{"n_layer": 8, "d_model": 192, "n_experts": 80, "experts_per_token": 8, "activation": "swiglu", "routed_scale": 2.83, "balance_loss": 0.000164, "balance_bias": true, "init_std_router": 0.0374, "norm": "layernorm", "tie_embeddings": false, "optimizer": "muon_hyperball", "beta1": 0.95, "seq_len": 512}
Below are experts of layer 2 (counted from 0) of a mixture-of-experts language model. Rows are named router (the router's row for the expert), gate (a neuron's input weights, with its number), up (a neuron's input weights, with its number), down (a neuron's output weights, with its number) and show model dimensions 0-191. Each number is 200 + 30 x the weight over its row's rms, rounded and kept within 0 to 999.
Before each expert's rows: a language model's description of what the expert responds to. This comes from a sample of Wikipedia text that the model never trained on.

# expert 50
What it handles: Consonant word pieces. Consonant-heavy inner word pieces like st, f, ar, p, cur, emb in compounds and species names, e.g. spookfish, gritstone, Supercharged.
router,189,206,149,208,204,186,220,198,226,211,255,187,204,192,135,196,192,186,164,235,163,175,194,150,222,231,207,176,217,178,204,240,209,159,194,136,210,117,228,195,145,187,189,211,197,256,198,217,252,203,213,173,156,186,260,226,165,222,199,215,220,161,228,173,262,200,188,200,186,222,178,230,189,181,196,154,212,227,168,194,252,218,242,177,207,145,207,252,181,217,203,202,216,143,212,200,206,188,186,199,166,200,190,215,218,171,172,203,161,194,236,204,228,217,215,233,181,173,252,208,224,175,188,197,211,228,252,176,175,273,171,181,198,183,222,237,222,205,132,242,150,120,151,221,220,190,195,212,255,204,211,209,202,228,243,233,203,214,201,193,168,158,175,195,223,200,154,194,171,203,189,203,239,142,202,184,232,182,175,174,217,251,252,253,242,214,245,153,216,190,257,198
gate0,176,219,184,127,189,159,203,178,170,213,224,199,173,149,207,196,214,166,217,208,220,179,232,217,288,186,220,257,230,229,172,208,221,240,273,191,206,206,204,193,194,168,159,216,225,183,227,232,216,166,157,193,200,206,199,160,175,239,216,172,207,141,199,196,223,205,169,137,197,233,173,207,203,238,206,216,161,169,172,199,176,188,144,184,163,220,247,200,215,193,163,131,198,253,229,231,237,255,213,221,235,243,203,157,170,154,168,189,161,197,195,202,254,205,183,181,175,232,193,219,215,191,164,210,244,164,221,248,193,188,185,209,200,185,171,170,238,150,234,178,224,179,199,190,135,241,197,159,199,210,209,223,244,192,188,202,205,189,179,201,230,202,98,167,162,167,150,253,232,173,232,196,208,226,211,204,179,185,198,179,241,175,224,177,215,173,197,221,260,158,212,206
up0,211,147,210,164,170,184,226,210,183,219,215,210,181,147,239,190,182,152,178,220,224,201,262,198,187,149,174,248,218,191,186,284,210,246,235,174,158,178,209,186,169,114,170,204,161,204,193,236,192,157,202,242,170,206,187,179,181,258,174,193,187,171,184,187,187,170,208,162,256,191,180,178,231,243,202,228,153,228,160,208,165,199,187,193,172,193,221,224,213,249,194,195,248,254,241,178,212,257,210,203,265,235,193,249,172,215,209,216,187,196,181,207,179,226,142,211,245,199,203,221,211,146,164,228,202,242,180,213,261,199,206,205,188,184,158,224,260,238,235,158,212,206,177,198,164,191,196,211,214,208,219,239,214,168,209,167,184,197,256,155,168,185,203,161,182,195,165,193,196,212,196,193,132,168,203,197,180,190,242,175,182,160,221,207,222,156,187,232,279,233,210,202
down0,177,163,145,183,198,298,163,196,207,247,224,199,176,208,191,211,229,139,238,252,224,195,194,152,174,180,159,205,176,149,176,255,202,161,162,181,107,216,180,210,145,220,208,212,205,180,216,260,194,206,211,197,172,228,130,211,233,182,208,208,214,227,216,176,240,176,216,159,163,226,233,240,210,213,210,222,217,185,177,212,199,164,218,247,188,271,169,246,229,116,161,213,191,217,224,191,211,156,242,209,186,203,217,194,227,124,242,172,239,232,199,178,189,192,211,149,225,216,183,246,221,232,239,213,196,235,199,206,204,224,188,184,230,194,155,196,202,189,184,200,196,199,232,163,221,154,178,200,184,214,208,207,202,209,239,186,169,222,159,234,252,213,211,175,162,225,161,214,186,225,216,216,197,159,229,205,181,178,146,216,190,211,160,152,196,240,207,241,219,187,189,223
gate1,205,214,179,244,177,196,213,201,216,182,221,180,247,182,141,216,257,145,222,141,175,157,191,183,220,190,169,190,227,198,183,239,220,168,206,147,177,234,184,216,186,203,203,211,168,220,247,204,186,202,216,190,178,228,181,231,224,209,196,201,184,190,205,182,216,193,243,205,209,130,168,235,255,149,144,211,238,189,207,277,249,233,172,207,241,182,264,152,238,218,129,212,197,199,177,215,195,262,147,165,184,297,182,200,198,219,205,149,178,225,207,251,186,185,173,185,208,206,232,220,213,167,147,220,220,216,156,175,174,157,226,220,162,236,179,192,198,202,210,216,221,229,159,200,215,212,162,240,225,233,236,179,225,182,241,155,193,211,172,173,185,166,155,151,219,154,178,214,247,182,150,221,234,190,211,211,189,167,176,251,213,174,176,200,182,181,184,175,215,199,211,233
up1,182,159,200,212,237,179,237,159,209,192,220,232,209,202,183,183,142,193,201,217,156,192,220,216,261,212,175,191,196,188,216,177,264,230,227,194,156,159,226,234,198,187,209,208,211,229,254,190,214,240,254,135,214,171,205,226,182,214,161,216,222,211,225,184,209,197,215,201,206,225,159,206,215,174,188,170,204,156,160,171,215,203,195,206,186,247,231,256,223,173,153,148,154,222,168,149,211,185,149,233,175,194,231,190,195,264,201,151,147,208,155,218,187,185,211,213,212,161,242,198,230,224,228,205,258,146,143,237,203,193,155,191,189,181,212,210,167,223,154,167,228,216,173,223,182,240,169,165,227,203,255,192,162,147,247,191,272,197,190,194,206,218,140,201,159,171,189,224,203,135,243,234,213,215,215,189,148,239,184,208,200,178,234,132,229,214,206,181,232,197,203,224
down1,190,151,217,211,172,209,205,238,196,213,247,223,190,228,205,209,265,203,205,213,194,188,143,226,130,216,206,155,210,180,178,164,239,245,176,146,194,172,204,172,209,231,146,131,160,232,160,161,167,237,175,224,208,171,194,169,188,226,233,223,152,199,224,239,229,206,211,172,159,205,223,214,217,144,176,135,225,239,178,228,217,176,198,208,224,238,202,238,204,203,233,139,207,235,235,174,224,184,220,174,164,180,224,138,194,167,180,197,168,178,202,187,224,147,222,212,182,234,235,203,246,253,236,199,176,191,272,173,209,180,154,290,208,191,198,232,174,188,213,254,186,209,200,233,189,226,161,222,195,153,243,210,235,158,224,173,193,193,225,189,208,217,235,214,188,244,208,238,193,205,184,214,208,160,183,224,176,197,185,233,212,153,227,161,186,159,171,207,162,232,210,240
gate2,194,238,205,207,271,223,153,169,176,206,173,221,189,154,221,256,243,194,223,191,191,188,207,191,210,212,228,188,170,183,174,182,200,227,249,177,228,158,179,228,261,161,195,212,221,267,195,190,194,174,217,209,207,153,162,149,206,155,236,156,209,130,235,243,195,201,197,242,221,224,230,140,214,195,189,251,239,212,208,223,220,183,165,229,187,207,217,195,212,211,202,165,196,195,271,170,234,168,224,237,218,159,193,185,184,163,121,282,191,233,229,195,221,209,273,213,186,212,216,191,179,209,206,131,185,238,236,231,150,229,192,216,228,251,209,223,208,219,240,177,220,206,193,209,182,190,247,216,288,193,225,211,246,186,190,170,196,188,215,219,218,213,203,207,226,206,203,195,193,243,229,203,233,205,156,232,217,176,243,181,207,187,207,145,126,200,210,221,189,171,185,216
up2,184,244,139,197,194,247,178,171,230,201,125,205,222,156,223,236,202,221,196,193,212,213,181,201,165,221,200,210,198,185,203,184,214,231,185,185,213,197,161,203,220,224,211,187,244,241,222,198,189,233,232,247,204,150,136,150,173,204,257,216,259,134,233,206,188,212,230,228,194,210,229,191,188,172,166,232,202,234,231,181,211,160,171,213,256,141,214,239,240,211,233,187,162,217,228,217,253,196,215,199,211,193,205,184,201,219,126,297,168,216,179,190,250,176,235,165,244,257,201,209,181,191,185,161,146,197,202,178,167,219,179,207,193,218,234,213,197,218,200,214,169,194,224,199,169,251,202,151,226,225,222,186,205,217,191,212,245,216,257,208,240,191,197,180,219,179,177,202,232,251,299,174,203,188,167,200,184,136,229,228,208,179,218,175,135,208,186,200,215,202,207,217
down2,235,234,156,199,253,203,171,182,236,170,236,234,161,191,120,238,232,205,198,214,193,202,215,223,144,156,168,175,245,223,214,207,228,240,179,228,213,186,162,175,192,169,181,254,197,133,169,201,230,241,213,210,207,199,189,251,200,225,229,197,157,193,207,165,139,259,206,160,167,194,200,196,194,164,212,211,220,222,248,177,214,198,162,171,199,204,171,162,187,157,109,177,193,230,201,237,232,193,220,217,185,221,175,182,161,247,205,145,233,136,213,203,200,195,242,206,153,188,180,154,201,257,194,202,202,241,232,173,245,224,217,242,184,195,200,204,195,183,229,236,193,211,186,141,218,199,194,196,193,202,140,187,268,244,200,164,221,201,211,193,187,189,207,214,177,222,214,196,181,306,156,195,198,184,191,227,232,230,186,214,175,190,199,172,208,218,182,269,178,187,206,219
gate3,196,200,190,206,209,144,192,240,156,182,177,220,236,222,190,250,212,220,223,230,224,179,174,213,177,213,204,201,191,217,203,188,226,72,194,240,210,147,222,218,209,139,189,167,163,204,191,220,254,177,186,196,196,145,156,183,208,209,154,182,229,205,230,172,177,197,248,222,190,181,211,244,169,192,221,194,180,230,236,223,191,218,247,176,170,215,231,170,164,232,206,175,155,203,211,237,210,154,213,238,241,198,171,188,186,163,216,222,227,144,161,228,222,252,182,199,188,208,193,219,208,224,216,142,186,148,209,263,221,227,211,183,230,194,195,198,189,168,235,215,147,149,211,202,205,172,228,203,259,256,208,175,210,226,198,168,244,217,171,249,207,226,199,220,250,218,170,162,235,201,179,212,138,200,200,232,164,197,282,181,225,181,220,197,198,212,191,232,120,222,212,206
up3,207,197,178,167,235,212,229,228,193,168,200,220,194,215,228,229,208,212,188,194,216,180,195,130,184,152,184,219,207,195,201,208,244,216,187,227,236,201,206,228,251,139,224,215,213,201,157,199,222,187,211,243,212,174,210,205,219,208,258,178,172,257,167,184,220,186,165,229,213,188,197,200,221,249,192,151,200,176,206,193,200,235,263,142,189,193,214,201,176,221,170,156,196,250,258,209,254,150,207,212,155,220,157,185,198,229,208,207,187,251,227,161,234,252,218,221,166,208,265,167,172,198,205,173,170,216,185,172,159,205,215,212,240,101,286,224,180,194,185,227,193,190,180,208,185,183,202,235,271,191,221,183,164,226,196,229,230,243,230,145,207,199,205,217,231,237,243,197,185,143,206,232,180,180,175,235,172,171,159,216,188,223,176,201,222,204,209,181,163,202,117,146
down3,179,216,186,227,194,121,211,241,227,255,214,218,190,192,166,168,228,196,217,206,200,191,200,231,159,175,230,128,229,219,240,146,222,210,167,188,214,118,162,266,250,185,179,193,228,233,204,206,223,213,155,265,194,191,255,166,200,238,193,166,191,232,184,213,226,188,244,204,188,229,170,161,214,233,199,174,135,163,247,244,209,218,235,209,165,231,201,209,207,213,205,198,228,225,289,202,191,182,180,137,189,199,199,222,139,194,189,194,218,218,216,233,227,223,219,220,202,238,232,187,176,213,178,183,189,225,207,207,194,186,235,167,173,145,168,233,151,189,217,167,224,134,201,192,194,161,224,191,175,156,188,214,231,224,167,203,229,218,177,169,241,254,157,169,185,227,221,159,196,201,198,213,214,233,246,196,163,172,175,163,201,163,171,180,237,156,167,200,229,185,199,237
gate4,236,146,210,182,197,218,242,200,191,232,200,196,210,188,200,151,206,155,225,217,145,179,202,156,202,213,200,227,208,209,166,175,217,162,183,178,194,209,179,266,185,217,254,154,184,268,211,212,152,158,201,174,155,210,170,205,169,205,165,228,162,232,225,211,251,194,203,175,164,192,231,209,231,187,230,220,222,177,266,177,238,197,179,223,240,171,199,255,211,165,272,178,215,258,219,193,208,211,204,193,230,172,246,233,205,186,237,132,190,207,167,154,152,217,180,195,194,155,221,200,219,171,190,142,244,265,226,143,158,205,174,210,208,184,250,170,191,211,178,247,189,199,244,164,185,161,149,176,210,252,190,157,212,214,186,215,184,210,202,233,139,143,226,198,188,205,139,212,140,178,229,234,184,234,235,220,192,190,199,195,198,241,177,238,194,194,202,201,206,243,200,215
up4,176,267,185,219,190,242,235,187,194,193,210,164,216,179,170,196,198,196,201,281,217,228,200,155,188,206,199,147,227,178,238,187,220,156,200,208,210,190,188,144,217,204,155,220,191,192,158,149,216,181,206,275,236,196,196,180,168,216,168,178,173,229,207,191,166,188,157,205,208,218,209,255,226,202,190,173,152,176,186,196,157,195,224,181,190,213,236,233,194,221,216,250,241,195,113,243,223,245,229,226,211,186,184,190,185,230,182,241,233,182,225,226,119,231,200,216,194,206,201,186,180,232,178,234,208,149,178,247,208,204,198,152,158,285,273,174,185,207,191,186,255,201,167,227,248,213,223,227,196,179,234,212,239,162,172,201,195,238,222,203,199,203,178,207,191,164,210,226,251,253,191,201,194,139,193,184,159,183,189,218,231,188,155,213,145,241,215,224,251,225,175,187
down4,159,192,197,212,205,123,213,217,199,247,179,180,147,212,235,242,198,139,204,167,242,201,228,253,208,214,247,175,250,198,218,173,186,193,219,174,193,205,238,203,144,146,195,190,209,191,251,156,186,209,231,191,185,216,208,217,154,190,180,172,221,221,220,171,205,215,182,165,215,170,177,240,233,222,157,237,167,191,281,179,195,170,152,151,254,189,180,142,127,186,235,188,215,169,152,212,170,111,172,233,205,196,218,243,211,252,195,207,172,216,189,171,232,170,187,247,206,205,168,176,161,223,145,212,206,199,215,228,247,201,227,224,158,174,227,223,185,229,182,199,202,214,159,217,204,271,237,196,192,180,188,244,214,164,208,188,216,193,232,220,213,215,192,227,196,201,208,185,239,183,186,223,223,135,185,172,188,232,269,220,176,228,217,204,169,220,246,225,194,218,172,191
gate5,194,189,188,192,198,199,220,209,224,263,186,177,192,203,178,201,181,227,189,223,208,217,201,193,247,215,235,222,175,175,233,207,217,175,186,168,196,188,231,191,150,221,187,218,217,213,161,186,176,198,212,171,193,144,259,266,228,227,219,239,138,193,243,209,165,212,176,181,202,201,184,175,214,146,172,178,211,232,158,143,206,167,246,208,204,202,222,161,183,161,249,182,201,211,183,217,192,164,217,238,169,169,187,230,181,225,228,202,184,172,264,214,148,146,206,225,170,127,231,232,233,214,211,223,157,214,197,251,206,258,159,244,229,230,178,198,205,193,140,218,201,155,202,193,208,187,233,208,176,184,220,231,233,153,201,248,270,191,251,193,243,202,192,200,184,235,213,140,174,238,184,175,237,177,227,213,253,170,217,186,160,252,254,203,116,245,232,206,180,232,196,196
up5,132,226,179,196,181,163,194,195,182,126,160,115,248,195,190,220,196,223,178,172,162,192,174,203,173,118,167,204,198,142,228,194,157,206,208,182,194,208,240,226,178,221,183,153,179,171,137,233,191,163,209,177,173,167,184,163,160,182,234,205,151,212,142,184,153,186,208,230,220,206,202,187,209,172,210,202,199,173,176,166,172,227,205,170,191,235,194,188,201,254,193,201,217,203,193,149,185,166,237,191,181,202,181,200,203,157,197,202,164,181,239,165,194,124,228,223,206,183,227,292,200,188,230,226,204,202,130,213,217,228,183,181,206,245,160,179,191,223,195,155,235,164,194,188,175,170,245,201,203,235,228,216,198,149,232,205,179,215,219,220,200,214,189,144,219,211,190,185,201,192,168,199,202,157,206,198,173,127,172,221,191,158,217,165,283,147,198,228,213,202,184,175
down5,189,260,236,225,203,216,152,212,226,216,178,205,193,178,178,170,210,191,229,109,196,187,199,223,141,181,198,220,171,176,173,204,212,122,259,211,213,143,268,169,194,200,226,229,191,250,205,250,213,219,232,237,231,239,189,208,206,205,157,123,155,167,193,178,150,192,252,232,226,222,225,222,201,222,178,205,195,202,176,241,209,243,219,187,238,176,189,202,235,197,211,180,199,201,198,208,151,143,182,255,161,209,195,191,243,262,200,196,166,160,219,211,225,163,171,169,201,242,218,217,216,219,206,209,191,159,211,224,237,193,155,173,170,194,243,209,145,200,104,199,185,212,197,180,211,193,199,206,248,191,228,206,220,210,208,226,188,201,197,237,198,187,218,187,181,169,217,188,195,168,170,205,214,204,169,183,173,208,263,213,189,132,170,196,143,220,189,175,210,246,271,224
gate6,204,215,203,171,231,226,220,230,184,207,239,196,198,157,157,180,186,181,234,190,177,200,253,193,266,174,204,273,221,247,194,204,211,216,171,169,245,202,199,181,123,236,163,207,160,181,215,179,233,188,221,223,235,231,199,146,185,216,166,200,241,176,232,167,195,185,240,234,233,207,185,179,214,202,191,217,207,143,203,219,220,164,261,166,213,245,208,220,251,203,172,117,250,159,206,185,227,237,186,241,166,224,216,205,195,266,193,162,154,222,196,189,176,212,199,225,240,152,180,179,202,234,219,177,171,247,184,234,146,267,181,216,207,211,204,189,166,191,194,151,161,126,140,127,218,198,164,166,173,193,199,243,178,222,179,212,205,243,221,197,161,248,199,196,214,216,208,207,202,203,218,226,201,165,159,165,229,141,159,181,213,206,191,192,193,211,208,199,204,230,189,217
up6,208,222,229,206,239,220,208,191,206,226,243,232,174,250,194,183,184,227,214,231,216,199,194,219,209,197,211,192,185,252,184,160,189,215,200,216,223,261,190,179,203,177,277,182,240,146,245,174,168,200,163,198,210,145,214,210,190,211,193,201,178,247,186,159,218,215,153,211,226,193,209,243,179,196,199,209,239,241,224,223,199,200,215,284,187,229,182,207,230,207,206,174,272,203,240,150,208,206,182,206,237,223,167,192,173,228,181,209,203,156,212,230,168,191,123,184,251,142,213,154,221,242,211,233,207,191,181,208,142,217,161,210,156,236,178,192,233,164,258,229,207,222,174,239,254,118,225,203,197,225,188,182,223,177,210,172,199,227,188,214,180,192,265,145,195,223,235,147,159,209,170,241,190,152,221,209,204,134,173,191,239,158,201,187,171,229,219,220,194,237,232,201
down6,218,154,243,204,197,205,141,198,228,252,211,232,180,184,189,193,250,188,219,235,177,208,171,250,223,275,177,199,157,219,158,226,170,188,205,183,165,244,167,220,204,220,201,204,245,243,215,167,185,217,190,187,214,197,201,127,214,213,220,209,209,160,264,206,191,193,185,173,196,244,237,175,180,171,215,160,174,183,192,153,190,207,200,149,197,218,224,211,178,187,201,112,211,199,200,165,181,206,183,168,173,173,177,198,221,255,229,226,196,185,224,189,255,176,239,240,212,204,192,199,224,177,203,236,176,172,275,229,212,244,138,219,251,221,203,212,200,152,255,189,269,237,165,239,193,187,203,180,203,214,196,200,173,196,167,187,193,163,194,214,145,210,182,198,150,155,201,180,229,187,166,150,190,264,171,160,210,224,132,206,201,224,228,269,186,176,178,223,205,204,253,196
gate7,154,148,184,215,175,212,233,230,171,201,267,172,199,155,186,159,220,217,211,212,176,220,181,195,218,182,207,189,163,156,174,212,196,195,168,152,217,195,162,201,194,167,124,225,236,188,149,147,210,196,197,174,193,168,202,184,194,189,238,240,191,167,184,148,189,178,242,222,209,241,217,155,192,192,122,151,183,242,183,128,219,261,154,180,195,195,275,210,209,133,181,178,215,173,191,226,179,212,194,200,221,199,212,235,172,169,195,216,195,194,233,225,199,232,191,189,193,236,207,211,214,223,174,204,214,220,169,143,206,200,164,189,230,195,101,218,215,196,219,202,237,180,218,192,265,160,158,236,194,199,176,148,177,215,237,202,226,240,227,200,152,219,242,226,187,196,191,239,189,190,189,179,232,185,212,207,292,147,200,181,226,185,236,206,190,242,218,227,216,205,236,231
up7,231,170,214,221,171,217,191,216,197,200,220,196,185,178,222,190,195,160,255,171,210,174,200,193,175,223,170,211,168,221,238,201,171,256,248,229,243,222,170,173,234,246,230,166,178,151,204,203,200,212,200,183,208,184,268,199,189,200,187,237,218,152,194,254,190,197,227,243,152,201,236,192,230,164,171,244,221,207,191,170,184,224,157,179,199,184,190,166,133,232,173,178,171,190,198,223,247,202,181,256,190,196,146,240,196,172,197,242,183,244,166,149,245,217,245,199,174,208,131,220,189,152,191,214,191,217,230,137,253,221,252,180,208,184,247,269,208,157,243,152,204,226,214,160,214,218,217,251,214,139,222,132,201,231,160,131,209,207,178,226,167,176,240,240,208,214,188,185,198,210,230,179,237,203,198,180,155,227,192,205,197,172,214,210,165,153,227,220,206,195,187,225
down7,192,176,205,216,211,162,205,210,237,204,243,196,161,190,205,200,220,219,177,261,175,193,207,211,199,204,254,175,177,212,214,185,226,223,190,236,262,127,179,148,164,189,228,180,232,247,207,276,265,189,178,172,248,199,161,207,184,186,226,173,201,231,148,251,217,193,233,169,245,206,138,179,195,163,156,191,154,219,215,220,225,208,210,138,198,165,179,186,219,223,256,197,179,193,217,208,184,229,140,216,237,205,164,216,207,178,180,201,195,205,223,205,177,145,239,184,171,220,186,207,196,196,210,239,185,190,208,182,175,224,205,217,272,214,216,245,169,181,193,180,161,201,188,208,194,144,161,246,228,175,191,197,249,179,243,178,174,138,245,200,226,219,231,184,236,149,202,169,193,146,165,219,233,220,201,194,137,245,212,213,206,245,215,160,152,140,193,205,204,249,219,187
gate8,244,259,233,149,230,199,227,201,211,188,153,170,217,222,191,237,208,163,164,192,185,184,237,210,145,239,193,197,228,170,202,224,120,183,173,176,209,198,251,197,160,254,202,202,192,203,222,207,212,189,209,230,179,163,188,200,177,212,206,201,171,197,178,196,145,231,161,189,199,253,190,177,230,202,212,208,216,241,214,203,157,235,203,175,204,206,210,180,167,171,248,264,142,184,135,232,171,127,205,180,209,191,122,268,192,190,232,188,190,175,237,194,225,203,172,194,236,227,252,203,233,185,224,184,216,144,234,206,211,212,212,237,185,223,171,225,255,232,204,177,171,195,226,170,185,157,205,200,223,255,217,195,279,208,165,178,219,193,235,134,210,212,148,221,208,220,223,218,169,224,232,211,200,186,146,234,230,182,202,164,216,166,215,176,183,210,143,204,248,253,203,189
up8,213,199,181,199,212,179,252,146,184,177,171,192,166,171,284,166,243,228,257,195,219,231,201,194,208,197,196,164,197,164,149,189,171,160,184,192,191,227,201,235,210,223,196,185,176,174,256,194,199,172,168,251,183,211,214,209,184,180,261,191,178,168,210,214,168,188,205,188,175,198,219,198,207,156,200,239,211,178,153,199,180,148,239,236,173,201,171,175,238,168,204,218,243,164,225,143,220,183,227,192,204,235,227,229,143,183,159,137,227,184,164,133,252,186,286,209,197,203,179,218,215,179,235,190,213,292,217,195,216,193,227,237,188,210,156,180,222,225,222,141,216,251,163,178,223,207,245,219,205,177,187,203,153,232,211,210,197,244,193,159,214,195,229,138,190,194,199,185,210,209,219,226,199,220,208,174,111,231,181,206,224,211,204,208,223,177,156,246,171,201,177,164
down8,243,247,187,233,218,176,222,175,167,203,187,248,182,255,161,122,191,167,232,204,141,226,229,167,164,230,157,178,174,198,172,177,198,180,185,160,233,182,173,173,202,177,219,199,215,143,184,203,241,168,190,179,187,187,166,192,212,248,165,209,207,193,172,203,204,198,198,171,176,240,234,242,198,182,230,227,186,152,121,171,237,187,183,195,200,203,245,201,207,232,159,277,224,212,167,224,198,214,160,158,163,147,177,176,207,257,202,212,168,211,206,235,243,219,229,203,225,257,238,193,271,246,186,257,196,201,225,172,215,234,183,201,218,268,155,128,188,203,203,169,146,217,181,225,233,176,202,182,250,189,226,156,174,211,212,246,182,227,198,193,228,185,207,207,201,175,225,205,231,246,213,182,205,237,242,203,184,192,193,174,211,229,196,229,199,167,188,151,210,210,151,223
gate9,230,210,151,241,162,199,242,247,201,225,179,229,189,247,230,200,206,238,189,212,207,258,193,235,211,154,204,230,204,165,235,187,180,186,187,254,153,229,186,224,236,209,187,227,165,209,172,212,266,218,190,214,171,203,225,165,225,209,242,231,193,217,220,233,251,191,182,175,213,186,171,158,256,206,191,192,205,233,194,203,205,176,191,222,235,203,214,204,176,215,227,196,194,159,196,148,210,236,208,200,139,113,201,216,130,215,218,156,143,171,237,202,203,240,237,194,231,187,223,233,175,168,192,200,225,171,219,191,161,225,208,156,220,182,129,190,191,142,209,199,168,196,187,165,169,202,181,154,224,242,207,248,254,169,167,179,202,228,175,264,230,183,235,184,167,188,172,181,173,147,240,179,248,176,174,191,220,196,207,175,178,230,272,225,185,200,215,218,248,265,214,202
up9,218,211,210,255,225,167,165,165,192,187,206,215,184,185,180,200,196,219,208,203,241,188,276,159,180,192,181,142,150,193,190,197,247,212,247,164,239,211,214,174,202,157,232,191,228,175,219,134,180,138,243,126,198,224,215,223,172,162,192,192,176,158,133,192,175,225,195,211,191,232,186,221,171,191,187,225,184,147,227,196,205,256,184,198,216,201,175,178,170,229,158,191,221,243,222,226,177,188,212,209,247,198,241,214,165,195,197,239,234,216,205,219,196,197,203,177,220,222,195,179,257,259,199,243,193,221,178,222,225,206,187,210,158,191,249,184,172,227,226,219,229,177,245,199,170,150,206,261,166,218,169,221,188,243,268,184,233,264,203,124,210,255,194,239,191,235,239,181,231,214,162,181,162,167,217,196,229,224,171,223,181,177,187,195,211,215,236,219,174,156,136,213
down9,153,212,238,205,161,144,232,234,220,147,190,136,226,212,220,263,214,265,184,182,227,147,209,205,163,188,198,172,206,238,221,218,192,196,211,222,173,180,254,183,213,169,257,242,202,226,189,156,190,237,182,197,197,258,227,189,225,195,174,169,188,212,197,224,231,205,202,188,263,216,170,189,125,234,204,190,191,173,264,190,191,186,190,168,223,224,160,197,142,200,185,206,233,179,265,239,208,205,171,230,190,173,198,224,181,182,248,192,158,147,186,166,200,227,177,209,191,193,168,213,180,217,224,237,200,196,211,168,198,227,209,148,194,191,192,229,185,186,256,193,246,193,156,231,187,238,186,181,187,175,194,196,253,169,167,252,206,174,228,217,167,219,205,203,203,248,175,212,177,207,160,295,152,166,191,162,175,189,207,222,212,157,191,263,200,178,251,198,174,201,141,209
gate10,218,200,183,205,189,151,220,201,235,173,238,172,218,227,176,243,225,282,203,196,219,215,224,201,182,204,184,197,219,162,217,245,227,205,255,206,233,130,176,228,176,183,172,220,233,227,170,191,213,227,206,235,198,149,183,260,212,228,173,190,217,184,245,218,178,228,161,217,193,166,182,195,214,242,241,203,207,222,204,190,214,168,200,250,232,153,163,230,188,231,209,220,213,170,222,180,197,153,198,249,198,229,189,217,217,203,199,237,192,174,208,212,232,201,266,200,183,193,219,208,236,233,201,174,181,233,178,191,169,223,160,169,148,170,243,193,185,273,196,222,232,247,210,238,226,188,297,257,197,181,257,235,211,192,245,141,220,198,157,162,238,225,179,269,213,200,223,172,196,235,203,173,191,194,237,170,225,214,220,193,267,217,186,157,174,129,176,201,208,183,160,193
up10,204,200,244,222,192,202,143,200,175,222,196,197,174,151,209,216,263,196,207,224,174,211,176,166,209,178,174,209,176,244,200,201,200,229,158,207,209,172,210,165,189,225,201,208,208,190,233,159,150,218,186,253,221,215,243,139,239,230,233,167,239,203,150,135,198,186,200,212,202,168,214,192,168,218,215,165,207,203,224,216,170,144,217,208,132,261,214,182,157,234,180,201,212,230,215,178,141,229,228,220,220,216,208,200,190,231,178,144,212,204,168,190,242,177,195,250,177,210,262,217,209,153,181,235,191,245,214,200,230,225,218,210,183,202,219,207,179,131,177,208,152,195,224,156,193,180,199,168,207,206,138,207,180,229,165,249,166,242,204,206,163,239,267,192,158,195,190,220,242,236,266,200,199,217,169,230,227,176,212,293,146,154,197,204,197,196,202,258,222,214,227,171
down10,200,230,234,187,157,205,219,167,187,244,175,250,188,230,211,214,217,173,127,220,194,241,190,196,159,185,243,252,161,240,221,193,182,203,206,205,200,253,204,196,183,186,206,186,163,168,178,178,178,191,187,244,165,215,182,241,168,211,214,205,197,188,181,281,229,191,153,213,192,198,180,222,178,216,188,163,229,253,140,108,207,239,252,250,170,249,241,157,244,175,175,201,151,221,251,188,252,218,154,208,257,167,224,212,162,203,184,211,186,204,203,159,181,215,220,235,238,138,196,191,163,245,232,199,176,188,217,201,216,200,227,196,215,239,218,198,200,225,188,181,189,165,205,197,188,173,214,192,250,223,189,197,166,192,190,170,229,212,195,164,154,207,241,187,190,218,188,139,138,180,173,186,201,170,204,245,244,224,250,119,235,207,212,198,175,221,217,163,166,217,187,221
gate11,191,191,175,242,261,189,191,191,246,222,195,225,221,150,180,188,206,182,189,180,232,237,187,188,163,177,220,255,147,248,188,148,194,189,203,163,226,185,207,261,181,232,197,243,221,218,176,161,180,198,234,264,181,217,227,242,169,207,144,209,217,212,176,203,242,207,213,203,229,187,213,210,188,198,219,200,255,254,208,173,187,232,243,162,273,215,201,182,147,234,170,192,148,211,163,157,218,243,144,179,147,214,163,221,222,200,205,269,194,195,217,224,166,166,225,228,166,169,214,192,228,195,189,197,196,235,227,180,191,231,175,220,186,175,204,194,178,206,223,167,185,174,191,198,172,178,121,191,212,238,202,156,219,181,179,238,230,207,215,202,238,161,163,236,194,153,223,150,206,227,238,272,202,202,193,217,211,195,261,139,201,184,200,201,262,211,256,151,220,206,220,184
up11,184,185,196,185,179,197,212,202,185,222,112,227,215,150,152,225,236,142,248,195,249,223,162,227,188,152,200,219,179,145,237,125,158,147,213,191,234,230,156,206,198,205,236,240,239,219,201,194,249,216,152,205,218,187,229,213,215,179,188,180,242,161,242,198,185,203,239,172,229,172,252,236,178,163,168,223,173,241,190,194,154,211,231,177,191,186,248,213,193,187,158,229,154,195,192,246,223,162,174,116,201,208,162,229,238,204,207,217,246,176,204,240,193,171,255,180,241,159,270,172,191,206,184,203,202,224,230,174,201,224,148,185,172,200,198,218,184,215,212,201,221,190,126,174,222,212,148,229,195,264,187,191,251,191,232,239,194,231,205,170,188,242,207,185,169,167,202,176,219,219,221,208,181,230,163,238,216,220,220,214,192,221,192,189,218,203,190,192,155,211,228,182
down11,247,198,204,194,185,241,203,167,195,212,185,210,267,126,172,181,214,183,225,192,250,238,171,216,212,194,190,168,230,176,189,227,196,173,183,239,161,136,219,178,206,193,237,226,217,241,204,198,228,207,213,187,178,154,153,227,181,167,217,229,213,216,201,204,216,211,146,197,231,194,220,251,135,148,215,208,165,218,215,238,187,173,224,248,152,135,186,224,213,231,204,192,210,177,197,204,213,213,204,191,192,207,206,246,179,217,215,175,194,204,189,178,163,175,218,159,207,217,263,166,198,213,183,237,244,165,171,237,184,179,253,125,187,183,173,92,183,220,223,199,191,226,227,218,208,248,230,157,188,185,177,189,212,287,231,164,245,223,171,203,179,200,142,158,183,197,248,225,200,222,184,228,175,222,222,153,151,210,218,211,247,170,194,249,207,154,179,224,190,220,195,212